Experts of a small language model.
Size: 12 layers, 7.31M parameters.
Experts: 40 experts in each of 11 layers, 32 SwiGLU neurons an expert, 8 picks a token, a softmax router.
Training: a variant of SOAP for the experts, 642M tokens, 4897 steps.
Below are experts of layer 8 (counted from 0) of a mixture-of-experts language model. Rows are named gate (a neuron's input weights, with its number), up (a neuron's input weights, with its number), down (a neuron's output weights, with its number) and show model dimensions 0-127. Each number is 128 + 32 x the weight over its row's rms, rounded and kept within 0 to 255.
Before each expert's rows: "mostly gets" lists some tokens that are sent to it at least half of the time. This comes from a sample of Wikipedia text that the model never trained on.

# expert 11
mostly gets: " are", " their", " were", " has", " its", " second"
gate0 [149 125 175 119 142  85 113 150 154 104 175 108 140 157 170 129 143 102 142 145 124 139 159  85 164 108 123 163 134 175 140  80 137 177 135  90 123 140 125  93 188  91 108  91 189 148 127 167 109 123 165 158 133  64  72 147  53 136  93 126 169 117 107 144 108 142 127  99 146 122 114 100 174  97 134 134 155  69 127 190 135 122 116 153 104 160  75  85  90 118 172 104 117  68 120 179  99 148 167 178 109 143  43  90 101 204 122 146 109 137 150 156 132 149 141  85 102  98 124 155  91 154 105  63 151 179 107 130]
up0 [133 112 131 124  79 106 151 111 135 105  70 109 120 153  79 127 170 110  97 137 165 133 165 129 106 136 132  79 168 138 109  70 101  71 145 104 120 226 177 133  58 148 120 151 167 109 128  95 172 161 139  98 155  87 156  59 127 128 161 133 133  92 139 166  75 154 131 101 116 185 136 161  96 150 115 125 191 114 130  27 124 129 122 133 116 147 158 133 145 191 157 127 161 138 145  97 117 147 124 156  52 173 168 148 165 109 116 158 110 142  81 136  65 170 104 133 112 157 144 132 113 168 110 157 122 123  84 102]
down0 [131 135 132 100  87 130  94 138 141 125 103 178 131 185 102  82  83 133  90  73 159 122 154 162 151  94 154 148  90 152 110 190 119  81 109 148 131  94  98 153 150 124 176  76 127 117  96 127 115 138 147 141 159 211 127 109 191  84 147  88 162 163 100  95 122 141 157  92 136 125 154 151 108  66 104 144 146 124 112 200 102 102 147 147 170 164 143 119 116 156 131 109 111  70 164 106 138 113 125 102 122 150 178 127 143 204 106 175 150  58 162  98  83  93 149 123  97 141 155 169  95  62 177 122 152  71 126 105]
gate1 [155  92  98 103 125 122 183 120 162 127  58 130 134 144  61 138 109 114 134 121 113 108 140 151 102 136 148 166  73 144 127  96 139  96 109 170 118  96 121  88 132  81 151  80 154 194 133 175  57 117 120 137 151 156 148 119 121 105  77 115 103  88 143 111 104 173 167 149 123  50 198 130 164 160 153 171  82 204  84 141  95 170  69  95 159 139 130 121  83 179 185 141 150 102 126 103 160 124 107 142 148 150 136 127  83 106 142 112 164 180 116 137 117  74 104 165  66  97 127 124 124 114 187 118 139 109 149 131]
up1 [134 132 186 137 162 147 173  64 141 107 156 102 153 114  99 152  83 120 164 144 115 134  82 160 139 130  96  95 125 129 125  87  96 112 175  55 107 117 108 136 122 166 114 192 137 104 136 188 130  92 102  99 114  69 101 152 165 160 134 151 119 191  86 143 162 146 126 137 130 186 181 151 113  54 126 167  77 107 154  91 117 120 175 170 101 145 134 173 124 145 100  74 181 106 180 125 136 111 173 107 144 154  72 108 170 101  88 162  82 112 131 174 133 133 151 138 118 137  77 107 101  73 179 131 148  88 100 126]
down1 [135 175 185  74 113  99  78 120 128 164 139 151 133 119 182 115 132 147 119  81 179  78 165  98  95 155 134 111 104  48  55  78 154 114 183 141  84 124 132 145  58 128 144 144 106 152  82  75 105 135 130 109 107  93 134 133 140 107 169 100 122  81 107 163 122 135 160 152 186 197 113  98 181 124 127 126 188 188 149 149 107 113 151 133 155 144 158 169  97 105 108  83 175 122  99 128 187 160 105 138 166 152 142 196 149 114 104 110 105 135 107 149 100  69 156 122 135  95 144 124  98 130 155 141  88 108 144 107]

# expert 34
mostly gets: " Bar", "í", "ik", "aj", " Men", "See"
gate0 [119 140 187 167 152 185 163 131 139 194  59 123 180 134  94 178  96  97  81 144 154 125 121  65  99 121  98 152 107  73 136  92  89 126 133 134 134 110 184 148 111 116 111 109 146 137 152 110  79 144 150  99 129 144 126 105 118 131 126 117 133 126  69 140 141 173 147 202 128 128 136 138  78 147 135  95  90 144 136 130 184 133  94  95 169 104 138 178  90 155 150 147  35 129 153 131  90 172 164 111 124 116 171 131  95 102 104  93 159 126 127 201 112 171 100 176  51 135  92 136  96 117 115 140 147 136 186  94]
up0 [130 172 183 144 111 208  83 122 123 136 155  98 104  74 140 126 108 153 119  92 124 115 125 119 140 155 112 175 143 186 143  94  83 132 164 103  93 136 112 122 186 123 103 144 131  97 119 176 131 205  87 132 139 129  68  75  92 116 118 128 134 156  39  91  83  90 111 114 139 112 201 111  82 177 180  69 114 170 126 148 166 140 127 111 109 108  92 158 117 132 101 145 151  82 133 158 135 126  60  98 148 130 144 109  78 165 168 159 151 142  99 103 180 185 111 121 175 116 118 111 163 116 155 169 153 127 131 146]
down0 [ 40 144 153 119 121  83 105  66 147 141  97 145 165  96  72 154 132  76  93  84 142 117 135 102 146 174 159  81 177 137 103 106 101 116 126  80 142 144  95 124 138 125 178 144 114 117 221 131  90 113 155 126  77 120 117 153 166  76 156 156 188 186  84 152 145 185 107 100  92 166  90 157  91 150 153 102 133  80 167 107 139  78 118 125 125 115  95 129  97 148  97 131 156 141 135 175 100  97 123  88 137 118 208 115 114 115 170 129 121 158 180 136 111 146 135 171 128 130 175  91 184 116 113 149 127 132 161 142]
gate1 [129 102 116 157  87 165 106 109  96  71 122 151 104 117 123 164  95  94 160 135 143 138 150 132  89 131 165 160 101 120  99 109 189 147 113 138 123 124  96 148 117 122 163  83 135 164 112 144 153 102 125 145  91 186  63 215 123 129 134  86 116 109 118 179  66 187 174  81 162  79 124 126 141 120 111 159  71  93 152  81  82 154  84 195 115 129 121 113  91 149 118 171 165 154 131 176  94  81 184 130 145 136  56 191 165 170 171 144 154 149 130 144 155 115 104 118 127  99 140 162 115 142 133 122 117  84  77  95]
up1 [118  97  86 196 130 107 147  75 198 118  90 121 113 143  85 165 135 111 119 147  98 101 107 143 164 103 122 104 129  84 104 158  93 180 130 131 111 183 114 157 151  66  95 135 130 101 147 156 125 163 205 118 157 169 197 118 226 155 143 168 100 165 152 121 160 155 138 158 133 131  80 106 115 115 125  76 128 128 154  80 134 139  91 166  97 150 156  92 138 140 164 116 231  91 107 115 173 142 143 155  97 125 108  93 119  70 131 110 116 142 148  95 182 104  90 122  90 103 124 120 142 124 121 101 115  84 105 159]
down1 [ 90 143 129 100 109 121 212  84 113 172  64  72 150 155 168 106 171 132 148  80 129  27 114 114  99 186 156  67 145  98 181 145  88 108 102 111 131 166 148 131 161 102 130 141 185 148 139 219 105 172 187 123 111 170 176 123 116 131  88  87 119  72 106 136 157 154 151 135 157 123 120  75 144 116 149 131  89 149 106 139 151 128 106 127  90 159  82 155 132 162 140  90 161 132 183 139 142 124 108 176  93  93 123 137 128 113 146 141 148 107 121 125 119 151 102 145 113 160 128  78  94  66 143 128  99 100 112 142]

# expert 21
mostly gets: " K", " Y", " Mc", " Q", " JPL", " J"
gate0 [143  95 108 144  23 117 146 129 221 175 174  71 161 129 172 124 171 136  98 138 119 113 177 120 164 109 127  71 167 116 121 115 134 128 122 126 146 138 119 108 126 118 178  81 127 112 156 149 140 103  87 125 117 133  95 125 138 126 141 132 200  92 137 144 173 135 194 155 144 153 165  94 121 198 113 159  78 104  82  63 121 137 145 124  95 139 121 147 121 159  87 139 134 138  69 144 108 112 124 108 122  82 149 128 155 100  96 127 109 100 200 101 140 140  87 103 188 103  72 151 106 151 190  77 141 105 114 153]
up0 [136  88 186 150  72  94 132 111 161 126  84 192 132  86 150 128 124 166 112 113 142 194 171  75 148 124 101 204 116 117 154 160 126 134 102 128 173 109 113  88 107  98 104 158 126  70 137 134 140  97 125 187 148 113 132 153 108 128  64 149 150  95 119 145  55  81 130  98 159 154 183 189 118 126 127  81 173 170 106 194 109 120 176  91 131 170 105 174  67 135 167 126  86 126  70 130 108 137 113 154 128 165 140 184 101 146 130 143 104 134 127 136 117  81 137 116 122 109 160 138 131 161 105 140  98 128  74  70]
down0 [160  94 108  81 149 162 153 118 162 102 166 125 154 157 143 111 147  48 141 107 103 117  97  95 116  96 120 149 200  99 108 117 128 169 129 222 111 119 135  82 117 127 115 134 108 205 108 173 120 124 146 120 146  85 109 126 134 121 116 199 150 105 145 138  80  78 163 105 179  92 125  59 164 142  56 142 144 145 125 133  60 157 148 127 114 199 110 168 118 125 136  65 115  86 144 124 134 132 181 114 103  93 133 119 165 203  93 104 131 103 163  86 145 131  96  98 131 120 133 138 164 113 121 182 108 157 157 134]
gate1 [130 148 130 151 139 138 163 138 137 143 147  77  94 181 113 145  87  78 121 105 143 182 175 120 222 149 115  96 142 107  91 109 174 126 111 143 134 168 106 165 128 116 182  81 133 114 155  72 177 130  61  95 122 153 119 151 157 159 178 158 141 107 117 177 169 200  67 116 117  81  85 132 154  98  93 160 143 112 169 157 121 135 146 106 154 164 210 132 112 130 123 115  78 108 125 154  97 116 128 101 118  68 118 135 100 128 133 132  99 161  72 132 115  94 172 124 128  73  84 149 140  77 135 137  80  72 123 101]
up1 [ 83 115 113 113  51 120 165 158 159 170  91 179 124 131 135 116 118 186 120 110 118 159 124 132 109 161  81 113 158 158 142 125  98 103 139  98 107 135 129 132 143 107  82  98 110 191 173 150 166 147 160 172 133 116 158  40 110  94 120 151 105 170 119 154 104 152  85  73 181 129 142  90 100 127 119 106 154 125 163 171 120 106 120 153  63 130 141 126  48 161 115 140 210  93 148  65 129 135 161  83  96 107 120 101 158 158  72 146 150 187 100 165  85  98 123 133 203 113 134 120 134 123 136 126 123 183 127 137]
down1 [102 130 106 122 202 146 155 110 132 160 144 109 144 157 143  66 102 161 154  91 143 158  91 162  92  91 140 146 159 114 124 131 148 133 150 135 192 106 104 142  91 121 125 146  67  90 145  79 145 110 170 116 158  83  34 120 175  95 101 145 108 136 150  98 137 121 126 158  25 114 122 111 135 114 169 131 160  96 163  95 108 138 205 113 152 179 171 122  97 145 144 101 132  97 130 118  98 153 113 176 175  72 134 110  90 116 130 102 114 124 123 128 119 139 136 143  90 107 173 127 140 137  87 230 148 117 191  99]

# expert 33
mostly gets: " John", " San", " William", "í", " Gu", " Don"
gate0 [156 131 142 199 105 121 170 117 113 164 121 151 133  88 149 201 136 117 102 165 169 157 189 167  48 151 145 186 113 135 170 100 154  90 112  97 122 110 169 148 144 103 222 134 147 137 124 168 180 125 108 158 119 142  82 188  98 135 137 116 125 142  81  97 138 159 163  98 165 137  99 140 107  91 139 151  74 153 137 123 133 176  64  90  99 134 107 107  94 135 101 133  23  86 110 106  80 158 118 120 157 136 122  77 131 102 157 134 170 107 114  96  86  92 117 130 141 126 115 157 138  85 112 146  96 136 103 127]
up0 [156 117 105 140  85 123 120  91 138 120 194  92 100  79 134  94 139 131 169 137 124  98 145 143 117 144 151 103  93 192 152 172 119 111 153  75 158 109 134 153 186 141 137 163 130  41  99 109 134 127 174 129 133 106  98 148 108 108 131 216 206  99 137  89 166  97 185 155 130 207 160  75 125 165 129 159 120 110 128  72  76 128 177 139  96 136 119 147 171 143 128 121 122 113 189  68 170 145  56 119 107 131  88 163 108 166 116 149 115  93  90 103 151 148  90 122 153 114 142 124 109 101 142 112 114 101  86 132]
down0 [ 91 188 156  95 131 130 132  67 139 128  80 168 142 128 157  82 129 162 176 164 120 178 150 109 125  91 116  98 142 142 124 117 117  96  83 135 130 109 134 124 124 155 118 122 110 147 121  75 122 120 172 144 115 116 125  97 174  81  63 121 161  82 134 120 101 148 120 155 143 131 119 146 114 117 143 147  50 108  63 166 133 125 138 114 132  72 171 130 167 182 186 127  82 169 204 105 187  80  96 156 125 157 107 115 113  91 159 170 130  83  99 100 139 173 131 166 162  74 154 123 132  58 183 140 120  81 190 145]
gate1 [191 144 102 114 118  96 182 160  92 102 129 139 154 109 166 171 120  33  75 103 120 153 125  62 147 127 146 111 114 115  99 135 130 191 138 119 110  84 121  71 157  91 166 104 122 137 170 135 100 105 101 167 129 171 158  91 128 187  86  97 145 118  82 126 127 159 150 166 200 119 188 173 109 130 103 123  97 124 113  56 137  73  98 150 133 168 121 108  65 123  99 160 162 120 144 126 140 149 159 139 149 135 128 100 177  86 104 161 159 115 142  72 118 172  87 165 176 155 170 127 173 136  92 138 104 138 139 118]
up1 [126 113 105  94 107 167  91  87 122 115 162 117 150 159  76 133 194 132 125 137 105 152 139 155  85 150  71 151 133 140 144 132 157 127 109  96 105 181 150 157 110  78  90 153 123 168 135 113 147 140  94 101 142  86 173  96 143 165 153 124 129 144 164 126  89  77 146  98 122 128 163 160 125 142 157 143 147 171 179 173 115  19 141 147 118 122 115 165 159  93 160 102 106 128 165 118 168 148 115 154  72 118  47 152 136 154 197  93 149 108 123 154 120  61 100 157 123 192 181 156 122 123 100 131 111  93  71  67]
down1 [ 63 162 145 199  81  83 143 146  90 137 141 153  88 127 161 100 142 120 110 133 140  89 162 112  95 130  81 130 148 127 129  97 134 106 116 183  94  74 155 130 134 131 102 178 102 225 153 142 129 119 133 134 146 122 110  91 124 136 169 175 128 164 121 118 146 145 133 107 150 131 123 126  77 110 100 178 182  78 116 136 169  18 141  83 107 101 126  85  91 115 169  99 133 180 133 147 135 162 149 170  99 111 178  99  86  71 159  80 145 176 149 113 127 111 168  95  98 144 113 152 101 152 106 183 128 132 177 135]

# expert 39
mostly gets: " O", " Y", " o", " Mar", " Har", " San"
gate0 [138  92  56  93 130 184 128 111 130 110 157 127 157 155  97 139  70 191 132 173 137 140 160 126  64  82 118 101 108 163  98  61 131  97  50 103 159 149 110  99 145 122 111 132 139 108 129 118 200 121 170 138 129 130 120 108 110 131  81 108 184  79  96 119 214 117 129 117 132  96 122  87 183 165 128 117 104 157 113 158 131 139 151 105 110 152 109 131 161 109 161 120 181 124  68 156 118 178 108  85 186 167 100  90 115  97 115 137 120 159 134 130 174  94 187 120 166 137 144  74 123 112 105 146 148 171 187 141]
up0 [163 118  99 137 129 152 102  94 102  83 166 116  51 125 153 110 118 161 128 122 170 107 131  97  82  76 159 170 111 148 133 187 126  65 161 108 118 140 134 164 141 160 125 112  72 122 150 146 145  68 106 138 153 161 137 128 100 148 110 111 127 138 136 122  93 175 176 174 173 147 109 144 112 160 142 108 184 107 102  72 117 134  93 103 185 137 137 137 208 166 146 164  93 118 119  78  70  71 116 150 165 147 158 148 195 109 162 159 160 161 108 132 129 101  81 127 119 143 107  94  92 157 147 157  45 165  70 126]
down0 [123 104 155  63 124 167  79 121 194 130 167 133 107  84 131 125 133 101 139 140 102 169 160 200 142 111 150  96 109 128 116  95 104 124 135 138 161 141 147 142 151 170 107 140 111 133 132 114 140 127 130 104 139 113 196  37 149 161  90 126 173 125 159 161 168 217  96 170 111 106  65 158 157 111 171 126 186 123 138  61 103 125 101 123 158 217 166 105 123  88 150 167  63 121 119 121 104 103 132 126 172 102  88  81 121 183 122 121 167 149 103 140 107 155 120  99  96 104 122 111 150 116  87 113  69 133 126 101]
gate1 [143 116  86 122 191  80 169 179  93  94 111 116 103 115 140 117 142 138 146  96 148 118 168 159 159 114 146 105 156 157 163 150  53 102  57 129 125 155 145  82 129 116 152 168 116 105 205 121 153 124 152 109 156  86  73 113  87 119 148 111 159  73 155  97  99 133 170 114 168 153 105 180  78 142  77 173 180 133  92  95  88  81 125 169  87 126  86 131 129 114 126 136 121 166 128  98 179 130  86 142 170  97 137 101 136 143 218 124 144 196 115 170 154 127 162 138 168  95 127 163 128  94 137 108 133 134  84 127]
up1 [131 202 131 113 147 154 173 113 156 113  72 103 131 171  62 146  94 152 107 132 149  76 101  34 146 120 133 212 146 189 127 129 145 118 147 167  92 137 150 145  82 144 101 150  75  85 148  87  88 136 102  85 125 145 142  78 160  78 112 102  96  85  89 145 123 125  93 188 116  75 136 127 170 183 121 119 101 166 200 136 149  99 169 154 158 141 105 124  96 119 111  94 119 141 143 130 173 110 152 125 143 158 104 128 129 157 142 137 112 143 138 183 179 129 122 156 172 122  95 112 135 112 113  89 167 140 109  60]
down1 [129 146 162  97 127  92 161 175 198 169 164 150 144 174  87 110  59 136  84 165 128 160  74 169 167 151 141 125 126 144 114 119 116 153 131 136  98  49  62 166 155 132 153 132 119  97 115 109 151 127  97  83 118 105 102  58 143 124 160  64 127 126 109  97 142 116 137 167  93  98 137  89 115 121 107 149 154 112 141 172 148 187 100 188 132 101 151 154 123 127 134 147 166  88 187 142  74  90  72 117 157 171 109 124 111 134 153 141 111 127 223 159 101 148  86 180 110 118 105  84 138 133 140 101 136 125  92 164]

# expert 1
mostly gets: " ro", " l", " John", "son", "ton", " she"
gate0 [187 124 140 102 124 150 153 183 113  79  86 126  97 116  60 115 188 161 171 155 171 138 112 119 119 159 115 114 160 159 182 156  85 132 129 112 114 126 160 134  53 136  82 170 150 135 171 143  81 185 112 169 155  35 170 132 144  78 169 141 142 107 127 122  62 138 134 104 170 142 138 159 115 160 116 112 104 155  96  14 125 138 160 157  70  90 157 137 149 130 110 137 116 172  84 141 119 158  92  98  61  92 137 110 112 110 151 184 118 128 104 134 164 123 135 120 127 115 137 128 146 107 148 117 135 132 140  94]
up0 [124 105 109  87 166 116 141 142  97  84 163  97 111  91 134 146 139 126 134 169  98 144 127 104 132  96 160  66 170 148 105 173  81 106 103 178  59 132 137 159  92 110 204  89 100 155 118 174 100 110 163 138  73 142 101 131 208 126 115 163 140 158  93 120  95 145 149 161  85  77 117 162 121 142 208 132 174 181 156 127 113 158  56  73 156 107 107 154 134 137 135 113 134  96 139 139 117 115 149 137 149 124 107  95 125 189 115 141 105  87 192  51 125 113 167 142 115 140  85 139  91 143 139 127 106  66 129 145]
down0 [159 167 132 142 118 116 157 158 128  49 142 109  84 115 170 124 134 121  69 132 110 122  80 129 138 150 117 135 146 106 102 177 179  81 112 190  83 140 169 156 146  71 157  74 136 163 114 170  93 107 189 132 144 146 139 126  85 170 139 132 116  96  93 129 183 168 152 150 113 131 101 110 144 169 126 154 132  92 114 195 130  59 149  92 119 161 103 122 103 102 150  80 167 160 127 108 171 121 108  68 145  86 167 101 111 134 157 146 100  97 122 171  95 118 189 123 110  83  85  88 115 178  78 130 146 136 110 204]
gate1 [102 145 109 134 135 171  86 139 102  29  45 137 200 203 154  85  96  82 125 123 136 166 116 136  96 139 126 111  90 134 107 111 141 125 175 166 136 169  81 117  79 109 166 137 117 174  95 165 119 152 162 141 139 117  99  90 169 160 133 168 146 110 143 171 127 118 116 157 196 142 150 133  98 150 169 140 156 144 111 141 150 106 126  61 126 138 117 122 163 184 154 163 136 207 115 128 173 118 127  93  81 109 132 126 126 161 105 121  70 117 126 102  93 126  75 105 106  55 108 175 102 127 106 155 157 117 136 155]
up1 [155 131 148 137 169 144  95 132 149 104 151 146 166 128 139  83  85  93 129 136 105 165 122  86 146 150 133  96 156 147 189 155 148  92 150  82 150 123 167  71 134  77  98 150 118 191 184 106 152 124  77 151 134 101 142 137 168 126 184  86 178 103 132 150 168  76 141 167 171 119  94 106 156  70 105 120  98  82 110 114 134 150  71 110 112 176 139 144 150 108 167 134 126 115 106  99 135 167 115 129 112 208 123  74 180 100 177 117 140 132 147 126 131  94 174  99 106 203  66 142  81 170  90 132 102  67 114 141]
down1 [121 106 139 174  86 107 138 167  96 214 123 131 106 113  60 156 142 149 193 149 119 157 184 133 112 147 164 108 130 114 129 118 124 127 127 153 114 140 160  85 106 133 126 123 105 108 169 135 109 150 161 145 113  88 155 189 156  95 152 210  58  89  96 115 126 114 127 196 125 101  93 111 146 120 111 102 154  85  99  87 145 100 127 145 137 146 130 134  95 135 119 110  91 125 103 141 165 155 118 122 114 135 132  76  40  65 132 171 124 108 119  89 175 147 173 136 109 174 137 154  87 192  88  79 180 119 188  83]

# expert 36
mostly gets: " ==", " ===", " —;", " |", ".\"", ")"
gate0 [161 131 138  99 139 105 116 108 202  97 112 117 133 103 156 141  95  72 189 141  70 111 131 176 145 117 141 215 118  99 144 132 155 105 126 128 114 129 130 129 140 129  61 122 144 110 119 160  97 131 173 119 158  50 136 115  86  86  79 181  90 181 121 113 179 122 176 163  96 159  93 144 123 101  95 121 135 126 179 204 171 148  80  91 167 153 135 119 116 141 135  92 160 142 127 113  93 102 106 143 180 118 136 106  92  97 181 132 127 126 108 172  55  57 149 126  93 136 102  98 152 174 161 161 156 115 143 109]
up0 [159 156 144 176  81 101 147 133 145  94 158  99 133  89 108 130 157  72 125 134 123 127  90 135 105 136  83  78 105 173 119 161 124 182 148 108 156 104 130 154 115 147 113 119 110 167 145 138  84 168 197 143 161 118 112 146 114 138  67 105 157 138 129 154 158 130  93 151  65 132  98 113 135 134 126 128  65 195 173 135  95 129  44 176  96 163 146  87 124 127  99 112 174  97 160 140 126  83 156 162 195 125  45 155 132 164 109 139  79 102 161 124  94 161 190  85 153 162  84 129 110 151 100 104 120 188 155 121]
down0 [ 83 155 142 118 165 160 186 109 201 137 159  44 146 153 137 134 151 116 128 175 164 118 129  64 156 138 124 119 100 152  81 103 106 134 129 106 159 139 111 129 124 160  94 147  75  99 140 114 134 157 112  87 121  94 137 115 137 123 125 152  89 126 114 145 126 148  97 109  57 115 137 166 128 147 118 142 150 125  77 127 100 203  98 127  98 138 187 195 145 133 176  80  89 162 184 110  60 123 167 142 160  95 131 105 146  99 160  70  99  64 114 173 125 142 203 107 169 146  93 114 153 168 110 180 110 122  98 100]
gate1 [ 74 132 142  99  97 135 165  83  54 108  70 130 194 157 141 111 194 100 171 110 148  94 162 117 179  97 116 146 187 130 147  99 177 110  91 124 132 120 143 147 151 130 191 150 160 108  86 159 116 130  94 128 139 122  95 140 162 109 185 120 114 178  78  85 115  99 121 137 110 146 172 138  81 104 121 104 119 181  75  86 100 171 144 151 134 133 114 110 141 128 184 157 154 197 115 124 163  76 127 178 145 162 124 117 120 103 143 102 107 145  95  85 115  59 188 144 183 161 131 105 122 165 140 116 140 123 125  68]
up1 [ 90  99 129 153  77  58 103 163 133  99 137 207 115 118 182 135  68 139 138 135 153 160 128  87 157 114 129  94 132 122 117 115 117 174 121 157 122 109  80 114 146 116 111 135 121 110 155 185 180 131 107 135  77 117 113  99 152 177 174 156 137 125 163 126 130 158 141  80 175 142 126 177  62 136 108 118 161 148 196 106 136 109 133 149 112 148 124 114  47 171 116 123 179 146 100 131  64  72 149 120 178 138 105  94 122 112 147 146 192 137 147 112 129 141  74 140 127 129  83 136  52 133 129 200 129  90 149  72]
down1 [174 109 195 152 116 133 100 166 176 117 118 173 119 127 115 147 135 120  83 127 171 164  90 175 129 141 160  65 186 179 115 137 138 149 131 133 146 114 102 121  84 111 176 113 188  88 117  95 153 123 118  57  74 127 120 150 202 148 161 136 111 144 146  67  79 112 112 152  96 123 119  88 119 154 150 120 159 130  72 136 159  39 154 175 108 101 116 127 130 140  88 116 118 133  79 148 106  86 172 112 120 145  86 128 128 110 146  84 118 103 169 139 191 185  61 133  64 131 145 148 140 170 115 110 149 143 100 145]